Below are experts of layer 5 (counted from 0) of a mixture-of-experts language model. Rows are named router (the router's row for the expert), up (a neuron's input weights, with its number), down (a neuron's output weights, with its number) and show model dimensions 64-127. Each number is 50 + 12 x the weight over its row's rms, rounded and kept within 0 to 99.
After each expert's rows: "comes after" lists some tokens at least twice as common just before its tokens as in all text. This comes from a sample of Wikipedia text that the model never trained on. Tokens count by the router's weight.

# expert 13
router:56 30 47 35 40 59 42 41 59 54 31 44 34 43 67 61 45 62 42 45 54 37 55 46 61 80 76 46 56 52 35 76 43 56 47 58 61 61 35 47 47 31 62 51 59 43 26 31 53 38 46 60 55 40 43 52 54 30 48 52 46 51 66 43
up0:66 70 42 31 42 48 42 54 53 52 72 49 46 71 09 34 53 29 48 62 47 52 34 41 48 60 30 34 36 50 47 35 39 43 51 47 36 58 63 48 81 53 48 46 33 57 64 42 43 46 42 45 50 51 48 49 46 51 65 46 60 53 27 46
down0:28 38 33 34 38 38 53 54 53 36 37 56 31 50 42 66 59 55 49 38 51 39 54 68 56 54 63 54 47 52 31 45 41 27 59 73 70 62 33 49 46 43 45 24 56 76 38 51 44 63 35 46 75 60 44 53 46 37 52 55 54 57 47 59
up1:65 39 61 66 58 38 75 81 48 47 62 63 55 71 51 48 41 53 44 47 34 43 37 33 43 45 38 55 53 60 51 41 56 55 49 66 51 38 44 30 47 44 57 39 57 58 52 14 51 62 40 40 56 40 74 40 58 52 49 50 40 55 60 41
down1:71 36 68 63 47 33 28 38 51 55 40 36 45 70 72 64 54 37 58 33 50 47 32 46 59 47 70 62 50 55 50 52 72 49 40 34 36 38 63 47 61 57 50 38 38 35 51 52 37 60 62 67 53 44 40 48 29 60 58 52 47 45 59 50
comes after: " |", ":", " ", " (", "–", ","

# expert 21
router:57 18 49 51 25 46 50 40 55 74 45 52 52 54 56 51 41 52 35 42 49 55 58 49 65 72 45 52 55 35 31 58 55 52 47 52 61 50 49 53 55 40 69 54 53 53 36 38 60 42 34 63 64 41 47 47 56 54 39 58 42 58 62 45
up15:45 50 74 42 45 34 42 44 68 57 56 52 44 56 38 68 26 61 30 46 51 57 48 69 59 50 26 61 59 53 57 49 60 65 47 56 40 57 49 46 60 52 53 55 66 45 63 40 46 57 45 60 71 57 51 42 49 32 53 48 67 46 50 42
down15:60 38 40 48 64 62 53 38 29 40 47 42 47 75 58 45 57 45 72 48 48 60 33 21 37 42 37 52 44 38 59 36 42 42 24 45 65 47 47 36 60 62 51 27 37 60 38 43 50 43 57 55 40 56 44 36 46 51 50 64 33 59 39 56
up16:68 40 54 56 61 54 50 28 29 68 47 42 42 65 57 48 41 56 54 60 49 55 39 50 43 63 57 57 36 48 46 45 50 60 62 22 41 77 58 44 56 60 62 63 52 61 51 33 44 35 43 54 33 41 68 48 63 61 36 55 63 50 39 47
down16:46 63 47 37 46 35 50 47 50 34 39 46 45 35 59 49 52 85 64 48 45 45 60 52 59 60 42 38 51 68 62 72 52 58 51 62 53 66 51 38 41 60 48 48 54 38 44 45 46 54 61 49 40 53 70 48 48 63 66 58 46 67 66 54
comes after: "'", " of", ".", " in", ",", " as"

# expert 17
router:60 39 58 27 40 46 46 42 34 46 50 52 50 58 58 58 45 76 42 40 63 40 54 54 74 45 68 62 63 50 33 66 54 62 53 48 60 68 32 51 65 36 61 59 48 49 38 43 40 45 53 61 60 38 43 53 69 41 54 54 22 50 66 36
up0:36 59 57 45 51 64 41 23 52 49 42 55 15 27 58 53 61 24 56 53 54 57 18 43 65 44 51 47 59 73 66 34 47 41 51 49 55 50 43 31 64 38 78 49 52 51 46 54 45 36 50 53 41 44 45 53 47 48 56 40 27 53 48 49
down0:56 27 53 42 55 50 34 40 47 50 37 58 48 20 48 39 47 27 51 44 52 51 58 55 36 46 51 48 50 59 43 34 62 49 67 49 53 37 41 34 40 43 36 30 49 34 53 51 59 55 45 34 19 33 65 50 48 53 50 64 30 44 36 64
up1:60 39 38 45 74 59 44 37 48 48 29 37 58 47 54 55 43 66 41 43 64 61 51 43 65 48 51 82 47 45 69 57 68 46 55 39 39 31 37 54 31 41 37 32 56 49 43 45 57 36 62 49 55 48 61 42 40 54 39 43 55 43 58 50
down1:36 37 56 60 39 56 62 44 61 39 38 77 19 23 47 44 49 47 29 34 31 54 66 42 47 50 52 54 42 43 45 44 55 44 42 65 35 45 56 45 55 33 30 38 53 52 55 76 43 70 45 46 51 54 56 39 32 47 50 54 50 29 47 57
comes after: ".", "′", "2", "5", "4", "1"

# expert 28
router:59 46 51 40 57 51 41 71 53 53 25 31 47 53 54 61 43 55 50 48 52 40 32 57 49 45 54 46 52 41 28 54 51 77 38 66 52 39 36 33 43 48 54 64 61 50 28 41 63 32 29 60 63 54 69 52 45 49 46 66 43 49 63 19
up0:46 40 65 52 44 51 58 31 70 61 52 59 50 56 56 45 45 38 51 48 52 58 20 64 45 64 27 82 61 47 55 47 41 63 48 65 45 43 38 42 43 50 52 35 48 57 47 67 63 43 49 75 44 57 36 65 74 44 54 78 64 63 55 47
down0:49 37 41 62 39 46 57 41 47 44 41 44 52 70 44 44 65 48 31 57 49 49 69 37 60 64 84 43 64 43 59 43 62 64 62 56 59 28 69 32 48 50 46 46 46 36 43 40 37 55 72 49 60 44 47 23 54 60 44 55 27 49 58 35
up1:48 56 26 23 51 51 28 32 54 50 56 61 44 56 48 54 51 40 50 62 68 49 66 49 47 40 47 31 70 45 61 43 40 30 48 66 51 63 32 68 47 65 54 75 64 59 62 31 34 54 57 68 42 51 64 48 74 54 44 41 30 44 39 57
down1:71 83 48 59 46 49 54 64 35 42 55 65 31 41 47 59 56 55 62 40 55 39 49 32 39 53 49 71 49 59 26 61 53 61 59 39 52 44 37 71 60 68 55 47 49 65 36 39 47 43 56 35 26 20 55 57 47 61 69 64 30 51 22 44
comes after: "\n", "-", " O", " Pro", "==", " D"

# expert 42
router:61 38 70 45 61 49 39 58 59 61 35 49 53 70 66 48 28 61 41 31 68 60 50 57 55 72 47 26 61 39 32 49 50 41 58 52 50 56 49 27 49 28 52 48 65 50 45 41 56 33 32 62 44 52 49 35 61 46 64 58 48 58 70 38
up15:48 26 36 40 37 34 56 61 42 48 54 49 33 41 71 55 40 63 44 67 37 62 62 57 69 52 19 50 41 35 39 60 48 63 43 54 52 60 42 35 46 49 43 60 60 46 66 28 42 46 43 45 52 41 46 40 36 71 51 37 62 44 56 61
down15:55 68 62 42 37 37 50 62 59 51 58 36 60 54 88 54 70 45 31 49 43 43 73 55 22 58 66 63 37 65 38 58 55 51 40 54 47 55 42 38 54 49 45 42 61 12 35 32 35 29 46 70 53 43 47 41 61 42 43 55 44 40 55 45
up16:75 43 56 42 52 47 58 42 20 55 41 44 58 41 56 55 74 43 50 50 48 49 69 61 41 36 81 68 61 75 58 67 58 46 53 66 46 40 55 39 36 49 43 45 66 67 42 58 53 50 23 60 39 30 39 50 53 54 37 52 49 37 42 26
down16:48 52 44 83 52 57 41 70 53 45 41 58 80 29 59 42 50 34 45 51 57 57 71 53 51 52 45 47 50 48 57 52 40 63 73 52 54 54 54 39 53 39 60 54 59 49 64 58 44 52 54 25 53 59 69 50 59 42 54 47 37 52 73 54
comes after: "\n", " full", "self", " two", " three", " co"

# expert 6
router:50 31 71 36 45 49 35 54 56 49 54 40 40 71 64 51 50 60 37 30 60 44 47 53 73 76 50 57 60 51 45 74 65 59 26 63 68 55 52 55 53 55 63 38 61 44 40 52 52 47 39 47 52 40 56 49 50 60 35 44 47 42 49 39
up0:73 33 55 23 63 46 37 50 59 49 41 64 57 60 51 39 31 47 43 45 29 61 35 22 29 62 59 60 25 58 50 23 67 40 47 52 55 50 63 67 41 41 39 69 53 57 53 55 33 45 54 32 54 57 58 66 48 26 45 46 38 52 45 51
down0:38 56 42 38 52 49 78 50 60 54 34 32 47 44 46 36 52 58 59 52 44 45 26 44 41 42 42 70 52 37 56 47 61 39 43 56 38 52 31 27 62 71 44 36 56 37 51 15 49 62 45 63 24 47 47 40 69 48 54 42 39 48 41 54
up1:37 55 44 67 60 70 68 56 48 41 47 43 58 75 33 64 18 40 40 63 40 41 41 72 48 25 53 46 59 44 43 22 52 61 56 55 20 43 47 40 36 70 48 32 52 38 36 70 47 32 44 41 41 31 42 46 46 50 63 47 56 45 35 50
down1:40 38 41 44 61 56 44 49 25 67 56 51 32 38 38 40 45 37 37 56 46 66 52 50 45 72 34 35 45 52 47 70 53 42 44 53 56 63 60 66 50 56 30 69 56 56 60 62 54 56 36 59 52 36 49 74 69 50 54 42 34 50 42 58
comes after: " (", ",", " |", " the", "-", " \""

# expert 45
router:66 44 59 46 42 37 43 61 43 44 38 32 44 56 51 68 49 59 53 42 49 60 55 37 56 71 54 57 76 44 31 72 52 57 43 50 50 58 41 29 50 47 86 67 58 69 44 34 43 42 43 54 49 43 62 51 64 52 50 57 50 38 61 15
up0:65 34 63 64 48 49 68 41 43 34 41 44 51 64 74 64 56 65 54 26 41 58 62 28 66 34 48 66 43 57 50 47 41 44 33 31 55 52 56 32 33 27 56 59 49 71 31 47 56 43 70 45 49 59 46 34 49 43 63 48 30 74 23 69
down0:43 65 74 43 22 56 43 53 44 36 44 69 56 52 72 57 42 56 52 55 40 59 65 66 51 55 52 47 52 51 36 57 60 37 32 72 47 34 71 49 31 60 48 46 86 43 58 48 55 52 55 50 46 52 29 59 53 24 28 47 47 49 51 56
up1:41 35 49 78 38 58 56 50 24 58 83 47 47 44 55 93 36 60 33 35 54 53 44 37 58 46 56 51 37 58 42 61 56 49 52 25 54 59 42 71 67 58 42 52 44 59 47 69 44 60 58 44 49 73 35 40 42 48 46 56 57 54 45 26
down1:57 28 61 51 39 61 66 44 61 33 55 57 24 48 36 69 61 42 32 58 58 31 44 54 53 56 66 50 51 37 48 38 41 50 60 40 48 39 59 55 38 51 41 58 55 49 31 63 85 47 54 58 53 71 57 46 32 39 46 56 38 62 44 36
comes after: " |", ".", ")", "==", "===", " =="

# expert 2
router:43 36 54 43 39 58 49 45 49 43 38 26 55 68 46 70 49 72 48 37 39 66 30 46 57 64 51 32 43 56 33 61 54 49 53 51 73 62 44 44 63 48 58 37 52 54 37 49 68 47 37 52 63 63 46 56 51 46 23 32 50 46 49 38
up0:56 34 61 82 34 51 72 58 60 48 36 49 47 67 41 46 55 35 46 37 35 52 59 44 53 50 51 33 54 32 55 44 38 37 37 53 34 42 53 64 47 41 61 55 45 44 42 36 56 50 53 62 54 39 78 50 46 39 60 50 26 58 56 29
down0:64 52 38 58 60 62 67 57 49 65 54 32 42 54 75 46 60 25 42 50 38 61 70 55 49 41 45 62 51 49 36 47 52 42 41 36 57 48 30 38 55 54 37 53 51 41 32 45 41 39 44 37 55 44 56 41 38 41 48 50 38 31 20 12
up1:55 52 61 53 46 54 48 51 45 72 53 48 60 75 54 64 51 64 43 40 27 68 62 45 72 28 55 35 58 39 45 61 54 56 52 46 53 45 46 35 66 44 39 50 63 60 45 43 52 20 78 49 55 59 54 32 53 63 40 66 42 60 52 59
down1:57 56 48 69 38 70 63 61 42 68 30 56 65 35 27 56 46 68 69 32 55 30 49 42 50 58 68 50 47 48 62 42 47 72 68 60 65 64 48 57 49 21 51 60 47 56 53 44 44 72 49 52 54 40 42 37 60 67 65 50 29 68 60 48
comes after: "-", " |", ":", " the", "|", "=="

# expert 35
router:61 47 44 40 58 44 31 57 60 63 54 58 51 56 50 72 50 40 57 44 43 53 33 39 52 47 50 34 51 18 40 44 77 72 22 54 35 71 37 32 34 37 64 51 51 49 52 44 64 33 58 46 69 61 56 46 55 49 47 50 40 36 42 42
up0:50 59 64 33 59 55 72 48 66 55 52 63 59 62 50 59 42 84 54 43 33 57 58 58 63 45 55 52 40 48 26 34 52 56 54 49 49 54 33 46 51 29 39 42 71 67 44 50 60 50 70 49 49 52 47 44 36 70 67 43 68 45 53 31
down0:49 64 38 70 50 56 52 38 51 43 34 62 88 40 44 52 41 56 57 51 47 67 51 53 62 76 48 63 39 68 50 56 66 63 50 42 55 57 34 41 51 27 36 50 26 45 48 43 59 39 76 56 54 58 33 51 51 54 50 66 31 44 55 54
up1:43 72 49 41 42 55 23 56 64 35 48 60 35 58 73 77 48 34 45 44 54 60 41 45 41 47 62 29 41 25 63 70 42 51 40 37 72 62 30 55 31 36 70 50 57 71 46 59 50 66 61 56 63 32 54 51 55 52 49 34 53 57 46 38
down1:57 62 31 50 53 54 42 14 50 40 56 44 55 26 27 48 56 62 55 70 30 78 36 63 32 33 57 45 45 80 62 72 54 53 46 57 45 59 40 56 51 57 45 45 51 67 62 52 38 36 48 54 49 31 60 71 37 26 48 37 43 31 57 49
comes after: " A", " a", "ne", "o", "e", "li"

# expert 40
router:51 33 45 45 33 40 47 41 39 46 40 22 43 60 58 71 58 76 50 48 61 36 53 59 44 54 67 52 66 47 27 69 63 65 48 76 61 60 53 49 46 44 68 39 65 46 30 39 56 47 51 66 56 58 41 50 54 53 48 32 31 50 73 40
up0:23 15 39 24 42 61 50 32 53 38 53 42 28 41 55 59 42 50 60 67 54 48 53 39 61 30 54 54 46 33 60 68 53 33 38 45 39 63 29 46 38 43 49 47 55 40 42 53 49 64 24 41 56 50 47 50 34 56 56 49 45 56 80 32
down0:34 58 45 56 47 37 35 48 35 58 40 51 51 57 49 41 58 35 62 51 36 47 41 30 52 47 41 33 33 48 21 48 51 48 61 45 45 44 40 60 38 58 60 51 38 40 53 39 46 69 44 57 23 31 54 40 34 31 60 51 38 54 44 45
up1:57 46 48 35 19 48 26 73 26 32 57 63 56 55 47 73 43 70 39 34 53 53 55 49 59 56 56 31 58 50 49 56 53 38 44 32 61 55 63 50 51 47 44 62 58 58 56 65 49 62 54 56 57 71 59 34 48 60 42 67 61 64 43 56
down1:34 48 55 53 58 63 70 44 53 51 50 67 43 74 48 52 53 14 38 47 45 60 46 53 40 63 59 52 48 59 50 78 50 47 57 60 39 38 44 54 64 41 37 64 42 44 51 24 36 61 51 40 26 38 36 50 70 65 48 50 44 50 49 58
comes after: "|", " |", " (", "-", "°", "S"

# expert 47
router:43 48 58 38 63 35 44 48 52 49 46 58 45 47 72 42 38 66 38 47 56 49 58 25 54 55 63 48 59 42 50 71 54 67 58 59 60 49 52 58 62 21 65 70 55 66 49 36 68 50 56 64 55 30 51 67 53 28 65 37 31 39 72 32
up0:42 70 47 38 36 32 73 67 35 65 33 19 51 63 41 53 59 52 51 54 53 34 56 45 59 46 47 34 68 57 64 38 58 40 51 58 45 57 42 16 53 44 41 46 43 44 55 26 36 48 62 58 55 64 49 43 49 42 62 76 48 65 45 44
down0:61 57 32 50 58 59 48 27 60 81 55 50 66 46 53 51 32 69 46 44 60 52 58 48 30 38 44 53 52 37 50 64 34 50 31 55 50 41 71 63 60 49 51 38 62 37 44 60 45 52 47 58 39 46 50 32 50 71 49 53 42 56 43 51
up1:66 57 40 35 47 53 57 59 63 59 45 48 48 63 48 43 51 57 50 28 37 67 63 66 55 49 78 48 63 51 67 53 61 45 31 76 68 46 34 59 54 46 57 66 37 55 75 53 56 56 60 61 56 32 39 57 44 45 81 48 47 59 64 38
down1:46 40 48 57 48 44 77 78 43 37 43 46 55 37 38 81 61 35 43 46 46 41 55 54 51 60 65 33 41 56 48 45 35 63 75 43 58 49 50 59 62 52 57 26 54 55 49 28 31 51 51 46 71 47 57 41 41 25 47 58 52 58 58 56
comes after: " 19", " 18", " (19", "20", " the", " in"

# expert 3
router:65 34 42 42 48 30 30 50 47 47 62 50 27 62 49 53 57 54 52 45 64 44 35 27 60 54 53 51 43 33 37 50 43 57 50 50 34 46 31 26 66 61 64 54 59 73 66 57 52 51 56 79 57 65 39 47 58 23 40 64 35 42 63 48
up0:64 77 59 49 56 57 58 54 58 48 45 58 49 52 77 46 45 39 37 38 49 53 51 32 32 60 27 53 50 36 52 57 45 42 30 51 44 50 49 40 42 49 46 60 48 57 53 57 36 40 35 41 45 57 64 33 50 31 39 43 30 44 68 36
down0:61 46 63 42 34 41 36 50 30 54 39 45 40 34 37 73 50 58 37 66 35 50 57 33 44 45 54 58 65 47 67 53 53 46 44 54 41 50 57 71 62 42 35 28 48 50 41 46 49 65 33 64 75 44 60 39 37 67 45 36 51 48 55 53
up1:45 66 44 25 56 27 58 61 56 39 37 63 46 63 49 64 36 23 35 50 43 48 51 54 29 52 36 69 69 33 54 57 39 59 58 35 53 55 53 38 35 55 42 60 42 59 38 52 35 32 43 57 66 47 49 41 56 57 64 40 38 48 57 41
down1:28 45 52 34 48 36 43 40 44 54 73 51 47 56 41 71 42 77 39 54 62 51 49 55 50 31 52 45 52 29 65 51 51 31 45 57 31 48 33 67 51 39 32 38 48 62 35 62 55 65 63 22 45 31 62 55 21 42 64 44 63 55 45 56
comes after: " de", " re", "re", " De", "com", " dis"

# expert 39
router:45 36 62 24 44 58 41 67 31 57 45 45 47 51 66 39 46 67 36 39 43 53 51 36 49 55 73 26 47 39 49 64 72 54 47 49 50 45 46 35 52 46 50 66 78 50 21 44 44 43 41 66 63 53 80 58 69 52 42 52 47 38 44 39
up0:54 39 62 25 63 47 55 62 49 59 50 74 60 56 42 38 50 51 53 48 53 54 45 64 50 52 61 48 67 53 60 47 74 51 38 57 43 50 67 71 39 40 40 60 57 78 37 68 58 42 50 55 47 45 59 33 63 43 52 50 68 42 39 57
down0:83 43 43 59 43 53 60 46 43 55 55 57 58 23 19 70 41 73 26 35 46 66 46 66 45 60 49 49 53 74 53 49 60 58 36 56 39 49 61 53 56 24 47 48 56 58 55 54 38 49 54 50 66 58 51 33 46 49 50 55 58 42 75 32
up1:67 66 53 61 49 49 57 49 32 35 63 44 73 45 43 47 63 61 47 51 25 30 54 53 48 42 36 55 48 44 44 40 56 65 50 54 48 39 37 46 51 43 60 44 73 79 52 68 29 41 51 55 43 68 52 60 14 56 38 55 52 45 51 45
down1:59 45 45 50 53 64 39 33 37 47 65 40 48 51 46 59 33 65 58 60 59 49 41 42 39 64 58 31 47 67 60 51 72 64 37 34 75 68 37 62 51 25 57 48 35 47 59 63 40 57 46 73 59 60 49 36 46 50 38 46 61 40 56 47
comes after: " |", " 0", ";", " 1", " 2", " 3"

# expert 10
router:50 50 79 52 53 36 49 58 36 54 22 52 46 61 55 57 25 65 51 33 42 42 50 40 48 74 65 60 62 49 49 45 64 47 27 55 45 61 32 37 34 46 69 54 60 61 52 54 61 38 47 45 60 58 64 69 46 63 54 51 46 45 38 56
up0:47 52 39 43 59 44 38 45 39 76 44 42 62 65 52 67 44 67 64 38 40 56 33 36 49 39 49 50 54 63 26 53 56 69 51 74 60 59 46 47 58 57 41 54 61 63 47 78 44 36 32 53 70 66 41 43 57 31 55 34 64 34 40 38
down0:55 51 47 63 57 41 40 53 39 52 63 59 56 61 45 26 56 35 48 54 51 48 44 43 51 41 46 34 47 38 42 52 59 51 50 57 54 25 70 46 42 47 42 60 58 43 60 38 50 67 64 41 27 40 54 38 33 62 46 22 61 39 39 50
up1:58 40 59 53 71 38 47 57 57 60 17 35 63 34 58 79 52 40 30 43 40 32 34 53 56 40 71 30 61 48 55 30 39 45 72 49 36 41 48 36 32 65 35 42 45 57 27 52 22 47 43 58 44 51 55 41 59 43 28 59 41 46 57 51
down1:49 62 42 50 62 50 66 49 44 59 22 60 57 83 43 72 67 70 47 33 24 54 32 54 52 58 44 44 53 58 41 63 47 54 54 40 37 52 27 56 47 43 54 25 48 52 47 55 41 67 37 49 27 54 43 66 66 46 62 43 31 54 35 47
comes after: "s", "y", "te", " An", "t", "ch"

# expert 27
router:55 15 71 32 27 47 22 48 56 49 47 27 53 59 63 50 39 59 40 40 47 55 52 47 58 52 52 47 46 39 27 49 65 59 47 59 53 50 50 38 57 49 63 61 51 59 49 33 63 31 55 54 58 59 46 57 67 50 53 49 52 43 50 26
up0:43 66 74 62 45 62 61 51 29 78 52 54 42 61 38 61 59 53 56 43 68 42 48 57 41 47 48 54 46 57 34 10 49 60 26 55 44 57 65 47 38 45 34 52 38 45 47 68 35 54 33 67 54 65 50 53 57 32 40 59 45 41 59 43
down0:66 30 38 60 58 60 34 44 40 45 57 47 57 35 45 59 52 12 69 49 34 44 45 48 53 61 43 37 55 50 56 68 65 39 53 60 44 41 62 47 49 53 78 54 43 47 76 48 54 57 55 59 52 37 46 41 28 60 55 39 51 60 52 53
up1:49 47 56 63 70 54 35 53 30 57 60 70 49 65 46 64 59 51 55 52 49 37 42 29 46 63 68 52 51 72 44 45 73 51 31 32 54 33 44 53 62 50 63 40 44 50 42 39 38 36 79 51 71 38 48 64 65 45 43 42 56 67 53 52
down1:35 43 43 71 42 61 40 40 56 40 46 34 36 09 41 40 27 58 58 44 24 53 45 65 60 57 38 61 39 73 83 64 72 50 48 75 41 49 56 69 58 48 45 52 54 47 62 60 51 45 52 55 47 54 12 49 50 36 57 47 56 58 53 42
comes after: ")", " ", " 0", "%", " —", " ="

# expert 46
router:45 20 43 43 27 39 44 68 52 42 46 49 54 72 55 57 44 61 28 32 45 50 41 43 52 47 45 41 50 49 42 78 75 47 47 51 39 45 57 51 65 39 65 53 52 50 21 43 43 26 30 58 47 57 64 49 48 48 43 33 36 44 44 20
up0:68 38 54 48 35 58 57 44 77 51 37 49 50 40 64 52 16 74 56 39 58 53 59 70 54 65 45 41 65 40 39 31 56 51 61 46 53 63 54 42 62 61 44 49 46 57 54 62 42 28 57 69 57 60 38 70 33 50 63 27 54 68 43 46
down0:68 67 41 32 68 69 41 45 32 28 46 48 63 46 45 64 38 61 53 61 44 58 61 35 35 50 68 51 43 53 43 41 56 47 51 70 38 42 49 47 42 39 23 47 63 49 39 52 49 55 32 44 51 22 62 57 44 28 40 66 59 51 50 51
up1:42 46 51 39 34 49 41 34 46 41 24 42 67 48 35 22 34 61 49 61 50 53 53 46 32 59 65 57 46 54 57 69 44 44 55 66 57 54 64 54 53 48 51 45 51 70 51 45 50 43 54 45 48 49 35 51 44 40 69 60 61 49 49 53
down1:48 66 67 64 59 34 49 44 41 52 51 54 57 33 40 40 60 58 44 40 47 40 45 45 57 64 44 71 37 56 48 62 49 24 53 41 51 23 37 74 41 54 22 41 51 33 33 55 52 76 31 32 33 68 53 79 56 55 33 62 28 53 42 70
comes after: " ", " the", " a", " |", "-", " and"

# expert 5
router:44 47 39 31 67 35 38 59 36 46 28 37 20 63 52 53 35 50 25 44 61 31 40 36 61 65 79 46 54 37 50 60 60 62 42 48 42 46 48 53 44 55 67 55 58 61 51 49 52 51 44 54 75 59 38 41 53 28 57 60 30 45 65 41
up0:49 60 37 21 58 49 55 32 41 55 43 45 43 55 69 66 43 76 45 22 68 48 40 39 45 56 65 45 59 66 42 59 52 39 45 54 64 34 29 46 61 76 53 64 47 57 57 56 38 49 54 45 58 61 48 45 66 62 47 46 40 48 49 50
down0:81 67 44 39 44 50 62 50 60 56 61 49 55 39 54 53 60 61 56 72 42 50 48 61 62 58 36 44 56 74 49 36 44 21 58 61 46 49 51 18 38 44 55 42 48 42 29 53 63 57 35 70 39 56 38 62 46 43 64 56 25 55 58 52
up1:74 43 53 36 54 52 50 65 75 70 54 58 38 59 60 30 54 57 36 68 43 51 54 19 41 55 51 59 66 45 37 29 47 46 44 47 52 54 57 46 60 52 42 61 40 64 40 36 54 53 54 57 31 55 44 56 37 55 66 76 38 50 39 52
down1:54 22 46 57 40 34 51 37 64 62 58 34 56 29 48 46 53 66 34 48 39 47 61 42 30 48 48 57 47 46 32 45 32 55 55 46 41 48 54 42 47 43 33 59 66 34 50 57 48 41 55 57 43 19 33 47 48 37 50 45 55 31 45 34
comes after: " ", " the", " in", " on", "In", "min"

# expert 1
router:55 22 43 48 30 51 41 66 51 51 49 53 42 76 47 44 49 70 49 27 42 42 39 54 81 69 61 34 58 49 38 57 48 49 26 61 55 49 29 39 48 39 61 49 55 49 41 52 61 18 44 62 50 35 42 35 70 38 47 52 41 52 49 29
up0:48 52 47 56 25 56 61 58 52 45 45 58 38 55 54 47 47 34 23 42 45 53 59 21 50 27 63 45 38 41 57 40 58 48 48 46 59 62 41 60 36 55 59 34 55 62 55 71 37 63 68 24 73 68 58 36 46 39 36 37 46 47 50 49
down0:36 56 65 69 67 49 43 34 46 38 56 32 54 32 58 61 68 48 49 63 51 53 38 56 57 36 58 43 26 24 58 35 63 21 53 52 66 46 39 52 37 56 48 33 45 50 37 61 44 63 62 63 48 45 42 55 57 51 48 75 44 50 55 58
up1:28 57 41 49 49 62 55 60 71 43 38 59 45 56 43 28 62 54 43 48 36 53 34 84 45 46 44 62 69 58 74 56 52 41 68 53 40 45 53 48 51 42 56 31 46 75 49 55 50 67 55 30 47 45 42 49 48 53 51 45 54 30 49 56
down1:45 64 44 67 58 58 55 33 62 60 46 47 45 54 46 56 43 35 37 48 43 57 32 39 61 36 60 43 42 47 84 53 64 55 36 38 62 34 52 51 65 62 25 81 46 41 48 44 47 59 54 45 69 42 33 60 63 42 24 65 59 35 63 52
comes after: " the", " |", " a", " and", " was", " to"

# expert 36
router:43 44 61 51 47 53 45 44 52 72 41 58 39 66 52 73 32 68 56 50 52 68 31 47 54 51 63 59 75 49 24 68 45 65 44 60 44 38 55 38 68 48 68 47 53 58 56 41 69 52 41 51 78 36 30 55 57 57 47 59 52 36 55 20
up0:53 60 38 23 40 41 65 46 59 47 76 44 34 56 45 52 54 48 34 51 35 64 28 47 57 52 49 63 63 59 60 57 55 62 43 47 51 34 64 35 43 30 61 52 51 60 40 62 64 58 66 43 64 57 52 61 35 44 59 46 53 62 79 77
down0:28 52 26 70 43 41 36 56 67 31 57 48 42 43 67 44 56 28 25 75 35 67 52 37 69 66 42 48 52 47 58 57 54 21 43 45 36 46 56 36 64 51 39 48 54 37 55 66 59 61 45 40 51 50 32 27 47 50 44 46 64 42 65 61
up1:58 60 57 37 45 52 73 43 52 52 61 57 48 45 45 64 90 57 48 35 48 52 50 16 48 48 49 38 47 57 35 45 31 38 41 39 67 37 41 43 53 57 72 61 69 60 58 32 17 53 14 57 46 43 38 46 52 54 51 62 41 33 56 38
down1:49 30 52 58 71 43 53 54 68 39 47 22 86 43 31 45 24 48 53 48 61 37 64 55 50 51 58 71 55 51 47 56 64 58 55 59 37 42 35 38 41 37 42 65 62 41 47 71 42 51 76 73 42 50 51 46 38 75 47 38 51 64 63 58
comes after: " H", " of", " K", " Ha", " T", "h"

# expert 34
router:46 46 54 50 33 49 42 59 27 63 49 33 18 58 47 48 33 52 63 48 42 39 44 48 53 60 41 35 46 44 51 47 63 55 29 62 36 62 29 50 50 55 67 65 59 43 50 51 42 33 25 71 49 61 66 56 49 48 66 57 36 60 57 48
up0:24 80 55 65 41 25 37 34 29 35 50 46 53 47 54 51 40 33 25 50 47 45 49 50 56 53 44 44 40 52 48 39 41 44 62 64 65 79 39 55 39 42 60 42 43 79 60 53 53 29 45 58 68 38 65 59 48 35 53 50 70 47 58 44
down0:56 63 25 65 27 34 58 60 65 33 51 58 52 42 41 47 42 65 34 49 65 60 37 35 59 47 38 48 38 51 40 42 51 42 51 46 33 53 57 44 62 76 66 48 53 51 85 54 55 74 50 28 33 54 66 59 45 51 63 51 26 47 35 51
up1:33 36 46 41 45 69 54 27 58 66 38 38 60 54 49 39 27 54 48 56 44 46 64 41 55 51 59 41 38 49 55 49 71 52 58 41 36 47 52 49 49 47 38 55 61 73 67 52 37 64 32 73 45 34 63 29 39 51 43 39 65 48 64 49
down1:43 33 52 27 44 55 71 34 47 48 49 43 65 28 44 47 53 55 57 45 46 75 37 56 49 53 67 33 47 46 58 41 39 34 69 55 35 26 58 46 60 39 36 40 58 52 49 85 37 42 76 44 55 38 40 45 53 46 44 54 60 57 56 72
comes after: " ", " C", " c", " ex", " P", " f"